Experts of a small language model: 27.2M parameters, 1 pick a token.
Below are experts of layer 2 (counted from 0) of a mixture-of-experts language model. Rows are named router (the router's row for the expert), gate (a neuron's input weights, with its number), up (a neuron's input weights, with its number), down (a neuron's output weights, with its number) and show model dimensions 96-191. Each number is 500 + 25 x the weight over its row's rms, rounded and kept within 0 to 999. Numbers have three digits each.
Before each expert's rows: "raises" lists some tokens whose logits its average output raises strongly, later layers aside; "gets" lists some tokens that make up at least twice as much of what it gets as of all text. This comes from a sample of Wikipedia text that the model never trained on. Tokens count by the router's weight.

# expert 1
raises: "-", ", ", ". ", ".", "\n", "; "
gets: "201", "200", "199", "re", "202", "198"
router:482526479515505528513477535478544496509529487513488475491516510496500492509507489484456505452509561527532513517510526486502476526531469473525509475478472502507544478498510507513492463501465534506484487508492519501493533495513520494498547549534544485537522530502542500424508504451487513544
gate0:500492478504472521506540517520465516488524484517472526489482517509472501502500524511455495533510479512520512531445485505514441490460546542503523526504562479532507527528472497513544519559482518525542502485530464477532482505494518464500547503516439463491492523481475486511484515514459499458
up0:502536505529501506483456496448508508514553488511479488530499548491482480479492480514504482472506554507504486496521491485505538521524482466491478490468462515469478484515534481512478474498496530501479500465467534492454532525488486516460488493561546499532500486529524511429521499494502521547
down0:530546472489495430449452502451496499484542505557440504478508506484495527441497492490493512498442482485500484519503492470498571503526477549518508514516517517480500507500488528480503458496519474499505537540508450495482494515487469538481501497505474500473478477509513474505505506548490508525
gate1:541505484460517439487456506488476504563454502510516490468512506526530547477533496501538567495515557547484451497511493514474521503489447541503541492513481514483523502519492465517511481536503500463492507478480489509478511508526455538468511472500487460493513504532476461501508486466526518488
up1:461492503505504565485480484513518460438529528506484511524497507491446489524480528529477443522470447483516503480491518452506499475504523489505483526480501513505459462481537513471501530474512479544497465496523505452521465474481528480497501507498497520513485477496516530511522495552478509514
down1:500523552522527468523520525527548500453490490490495505479458482485514460551522492501474522542516504485500498500485477436501483512500513534523427497491503544486489502468538505478521498476493466520543504508531524481477493456490467453575494467517532513501486511494502496507526477495491503583
gate2:487480452490507537507492530484532511565511501458537484483525521521528535471542468493510511512525519506511556519531505494486449523482502516514535489514513505528485505483507523559467539493467526471503484477522501505474519508462454486486531461505506546496524510520491479518518466547498539505
up2:540542492501475510565509534466531510540481518470501498485501526467509509511523501481520509503511500508514572506536473459480426506504492490471532500493522477515514493508512508521481574517461490500542465519463492472482471509498477490506478473500518501499523544510521546493505488523514471496
down2:506520506442527476456469539521515516498506497516496503511505515530439501472509448499539471516504494514468511515499495479510495508475540507475535501463513480492476510493493469525477465522465497515471479520460533510519460492500524529502484432507467500497531477506510501486465491515507535484
gate3:509445506501456510540515509516516541509490514570498508520488545478424478492539493486464507532474539487514486471509527474510500499506510475527484438518542496498553505501454557530479515554507516523498522490554453511496509511517499516470507505547535543494548501497519514480515483480477506506
up3:525487508547438479534486496461501487543528502494527502488474524517479510475511508500521481493522519537508488528512516496503516518511521492484497492509493519491515530511521521505506563496524504485505479482529467504515470516492530504488534520498506524500508527501523504452505528479527470552
down3:502496556443511510483497497482531517485576502517495472508507500491511489494534511474492497539527525482487541487500491505521529497500556526534479491501496526492492528533491527486522574491498523494502468505566501526479506512520487498495487497520499468469538482488492550487508486514522505488
gate4:501480530524496489472477503519525490475511509521566512479482516500476491516532494470469544508489498531510472498546502499545520525541520511506513469503471483542530514555523558516535454492477483514528521459481494508509464500514548516513456494491556461521572520511527509425529496474498489487
up4:494480528528522504453466479539524496484510512532545536486475518491502500502545496487465545502492518511527473492529509489570513515540529524527519435511502470556519518541526556500540465503474482500509507465501486491520472489516527502516477507503538461523571505522516489464510514459505504466
down4:473493510472541519494483497484465467468518502510509515483530499502511522482545510516462515500528495469502497494468540536524473473489516498512532527509535471515526506548477497493491544483503502514496493522541501471527470439522480530502527488474507502514466514476481483520517488510521498487

# expert 5
raises: "Scientific ", "- ", "= ", "Studio ", "| ", "Personal "
gets: "\n", ", ", "\n\n", "- ", ". ", ") "
router:534528508467488528543487531511515502493501492529455505540465496520483516478528501472490529474521495541496489492521513499481482483477496498528550515437490521548512505496479508516486467480489501510470517527514475498523519495529541507567549526485520514525461496535459507502497461489494529499
gate0:496535510503490485494465485538495513499469523488488461535484551521502523495443495494480487517509479467509490493513471526503506501508492519501470503485476509461492517548509497454465467460497485535459480460469485504507473534469496464459509505501505474505470512451500481490567532561509460498
up0:515519509495501474499492497504507520503488511490479448520474511489466520508452479508481508514495466472494486524490465507522496521539484489509486515516484507453492536541505492436464497499476517520474489453485479486510502539472495468491515467450474498471494529449501484495533538550517466511
down0:499468465476469538487540504498513530518498515535530496437505512482522518457533519502497495467468448525496538508555523489517526529505499515529486514524485506517466512522484522543524500507526501485504487519520505495562504455501508452522527541472479509501488491530452462494500486473492475491
gate1:487523494484515499504517503503479482520477511519524511518478510496513476484450517514512471510496473505466509516502508467491547512480505505493541464507481526547507525486515459526462477522458486520509495521548482478505495481484480510466517534527453524506447497491508503543460527536497530482
up1:488473509507502482541498510526525517529440522462494484482466480508488466471465485539517501524502469509530546507506512475473533535488493542504561499502486530515506476501541458539490483532462492505531473513520490524480484517508494521470507496495501521494513501487511506502446468506497543535
down1:463511529479464492533528563493490472502482513511498527520510489523516501500528529476480511505499512515459491511545472486477493469491492508462500488524508495500517509472487510456470507477515475513491509484448512510501539477519488529471505512508471459524453483504484499533501529515513539496
gate2:515471522452484501506536498504474521552467445523503499450542471512502480481490504484513520452469488532456456507473526536457513492486502514487530502508525502505515489511522523473512512492506460505495495509543522479425541528511523478553488455495467480499511504493474490494513499464511478504
up2:536473527454455521510514482491473533528468491528521514477549524523499508479512489478529478446457517524476464485464511516441532512450494498468547460507526522504489480517490552455469474488481473519525508512524503472426505516542564479523499469516489501522507529524480517516523474470498518513
down2:501494491536496489481513482459498481505483490530459450504502495495444510512529467478550497486547524459477532511512470479501484532489539477501520482525467490513508529501514489471497476500521520502464498479472496513508471467571461461513465485519513533492531488481522478471523512477499488473
gate3:479523478488527493504475499509495530525445492454508506561504496525467532523504496523536475475525474534545527499538530498483463487500481554527512502524470510516505463506457494518554509474495517550547518504481511494498512478478506443523505481494436499492485530464508467508511522498497466471
up3:474530505544504467491501487496474534467484519510475476505514504555511511473455503471522503502456557502496514461515495535503521480499512540508483472528521499524484523555508499471497500498488544502488515509501492493517503514499499490543470478505488493477530545495495507494469525480542483526
down3:485533481540493576537463471462521494507483479519486477513523523454490496531539490496503526494469441545521475472543528461508482501532518503529489510532525480464469480514488473487511531506514484502510505506502504515471519481493522486502499492469438472498501511519470549464507514533528507491
gate4:484512521442500497488493460569518496504489527553499473553514517497513462497495504517466473455467468497483464511531496458489449475459477474478430529484490424495500494515505542460491495472508499505500506543502486480503495515517518511485520577517528498480520516518511510507537454535489482505
up4:493493492521513518493484517498458478509502507479477491475511501490452474529487494474527501525529535515503513486483498522487509544534522495506557481515516510523475513477476490523487490499536520487476523535449512507483497517516479503494462412509501460560456521509503479465469539472488490502
down4:512475557506503551459498491523491473501480483486466501520488484491514538493509536444471510453504544501515494474503519530480511484499516535491474526486492524504506486546425492522469486481469517511480503495511463490506557482550534507530474461500523533515501489522501497502527475534518494495

# expert 0
raises: "in ", "(", "the ", "of "
gets: "was ", "is ", "s ", "ed ", "ing ", "es "
router:512521503525489507520439512471533493429532513518568513465523539474470493479481467503473475503529504492532491524531521521501537519462472468521552515512477502525518490487454545501538484505487495480472508516485507530499501537507512470475475533527477479502525500502528503492488525487475535536
gate0:503511495485537485505496545511481521463496489483483493498504518468480566524473516456468505499484458521497514507530529512532516502495493467497490512528497522524537500469467530502526492529521484523510481479515504522493524512463504474464538532522486492511513520489532472464504504460457453522
up0:517539483474517469456499523475480504483502503480457516504506528501477543563514501460486527497488454500482527492512510491519522473490511476510442501545470501513527502441482495537499469517520499484526480459485483548496522521465500444501538532509492511506487493469512469499544486493506463510
down0:488497496515530431501480484536485550515532492513482529481466493523482483479528518511474473507517460475483496525490502508474516472465528496519527525468460476476503537484453523511484546478505522516491524508498534464483455499485483499477508444484512494481502502502502510526518472504501567499
gate1:508516445522521480532485467497481481538523507519503536495480486511487543512482518508548474508502498474464465478520426484499471506493460534476503503503507493535487486474481513517514507483461472523505473515571476504563493478491476492499479489460531486522529497526501477468473507491515528555
up1:515507527516485482501486486461528497480490490488514503456541534508499527477490537489464506472510527510498557513518531476488489528519537524509527527522480512506489472477497494546529453505483455504533500485476500484529490519492516468524471516516516481508534487522485522520527559518505457508
down1:471475544476482550491494507529484464457478511519492508509523496522530488504522546490479506526511449553479530502528499477487522500511495484504534495478520503544487502465520513549479494508486488476493497500483480521455547506489472581512505493551492477500480482488495499523524538500503539499
gate2:498497522481455499528480495500492512487525502517503499524484514463547467493475515503487489481520532524503467501494497488514512522491502501577486506464506470525458522496472518519494471471465458529498461483493465540517495478518516449539513487465503498544432523502488462478496506498510448485
up2:489486512491486491526476481505460491477512509537500498507477517496537481512460524522486485462536523513470475518505524483526502505507484514547491505498485455460465486520492500527486480460448448506504471483491456534509521480530530453513474482476480462532430518514483482456532508513490448452
down2:488466455466494476528499515505523527517485506474510464496465509479493452537456471503534508497501467513469472509520489475494523506498486511559520513540495508469542512499472497531511514540479497471489520514492478456519507477516519485493480488507515483493512524491501506471510488461502519493
gate3:507513500452508495526539507503455475493539472493483535473479501529478519511505509450486484474491498511493481476501526500510447475454452501507536455520504518482503509548474484496499511504508510511470537507487461458513513483499471513567471508492498526489471523533544442507529521529491524525
up3:478445512521499490490464511513526549507489485491486501536503517478468475507488480502513523553481553524519488464544505495450501481501569457438509508495529486550511508497467508502557500488566531522483466505505520498512569537560495488516493460513519515486502503513462481487500482520559483506
down3:484519527549487501473471483530511476487470523513494516528526493465474509504485477552506497505517513486533492523478470519476506493527520508530469524497489462465519499485496517511477520479515550506473505521523528496464491543500468503487540505550516466451499504471499524500486456533481537464
gate4:506484497522538517506481532497493504477511484489512525524501522523543477487521486526531467518524525470519506512481497518516504515501463522509545497497474525518501473484470488505449503508496459525479489508542526512503455546526522523499512474440515480517518529516475452478538490512505528539
up4:511520511523473506501507463503516490532496558497469494450522467485476517470453510515483529477466466500490454500508481479467475455504527476489434509494513493466489534492532501493523490511533535478523502506466491496517540441464489482506484522561493489491506447460498548542490517507508490445
down4:474510484467457474515501504531487473509532473534552495517528511527506494487520530508490477540521506493498469488451512476492512527521516477494535441499553500530508499532483499487491504504503488515501482493511533519535511509509463495489517522510534475535505499560505507498508477527495445532

# expert 4
raises: "\n", "\n\n", ", ", "-", ". ", ": "
gets: "|", "==", "===", "\"", ")", "== "
router:469487478495477571494501504512470507493475503503496452492495496474468499563522505494475522465518523540508505536500527519481468474504526509508489511471486547481500508486488481481480505507476518465483486471461511495542523511537541500492522533536521485521476502512478543452529538504501539476
gate0:501475533485509566482480472485496541488483544484527478512498482486463540540508511473481479533466504533456461483447523508473524499501513526499504486523510453488472497494480487470511510453524472492489545469483516508517517484468527535475547518483498493521480450475459473514477499533464477497
up0:524515465533538514523509483520505496521485480460465503458484495469514479449496505523447495486484524491501473440467495474535529505482523503486535472484465486493457493475492497440503539464516489517460518448529515476526486507497535480457481457514509505519464509489526524479465484436494488504
down0:484485451499481494511474445491511463521488511523527510467512518502521520478492458493508498503532523520466516498492483518492485487502502507499526507488484491464487535517527498517475514517474453512528476479482540529513515487500485522475525516538479492481508470452515525516485490467495487449
gate1:527499543438478536509494491491505523514507533473489522488476526499466486482489493491507491483516493451502489490451510510538515459495487510502511494457479509506503495495452486498486507500532505484509523471468521476517500525492473497472484492515499539492501471513501467511468488503472461484
up1:436481477541509462463538511520533483504468493487476486445525499464506519534491493508506471485514507517481528483518508480508489515564500466494506497525481507477497527509538523534514526517487531505505488502492495512497527481471448462482496472505511450532494519511505510473530556494579500517
down1:473484503489514518486503494535459494464518508473532487507448487463516522530544486548504456468501527510479487498504493502525488496483523498517510487458478489486510498518515517522467521529487466498522493506489492529517498467448519509493496509475494464504479521507450489501474530525493529549
gate2:508475513503529516460517475506469492460512496511519442535537518515487521539489487536476498513516465465520496450479474476530489463479525486496501512452507498470522489510482470481488471498522514488496502538457480493481508477510529524557442522530511496520483474541490510495489496547481519490
up2:499512497511492479537496500493544522521488512494488531475498487496527498464472520493505516449497559550498524549537546525454534551528490523451467500506491497528461510497492516531475480528457472534504502484549542508507527517475478495478517465475461479497514501464566456509514504458564484539
down2:507499489518539495498511517533475528470515539490491479494499493492475514509517515516454480503508494542511510518487451499476498469541470508497466449520477462520527503514534534526499486427482490471539465484473475469511520483485515488424495500526487518504477526530513510465508455509511514460
gate3:491486510485514556450507539506468501509475474515491459519522507478491510583474500467476488471536513513505510490478499495534519494501507481507556499548505497510531472501481552543463488520496500540465508506507515547468492488526491527527487524515471527529563539481527497459488517536485486460
up3:512500496510460476514494468485517485524474531504501522514494507483488489418519486508498504504483511510518494514526479522484499515499511525520466508475494493523483525488540500493519518507471487511524476469515513479549540514503510502473510501491547471465469493529485477536537477471539496535
down3:545533510522483546486487501517486467472491546517517523477530528484472526513499493479469566482459519474473533556474479496516474476527495516481476480495513513501483497530488488504547492486492499487488515500506465498475527481515463509528503471516516475521553525544507465524453520485486465529
gate4:428508506522486475524485478479486505499489489492525504529520499507525502484527483512470488490499487507463467465507537515487461514534461521475470510485520480486564511479501464477495538488533455479492493471536525500499524466522498507472486580509509443485497521481494485551570586506480530524
up4:521493499504487520468495510536467474511535464455527489510453486473509521468514517496519518508512436495534517507522454510492474509534496455509489461510525545514469504462528527468477488493459516486468496526499497529450487488495517547507483508495514429486543510493528564471526510470481481539
down4:493431534491503502485467505463484505511519473501494529529540490480490482493489516443505507510528423488535498452506536459516461489509498482458558490469530498531525462469513470499523475531503460508482507527524476491449539520526521461482553492484506488475477485501526495499469490537509485504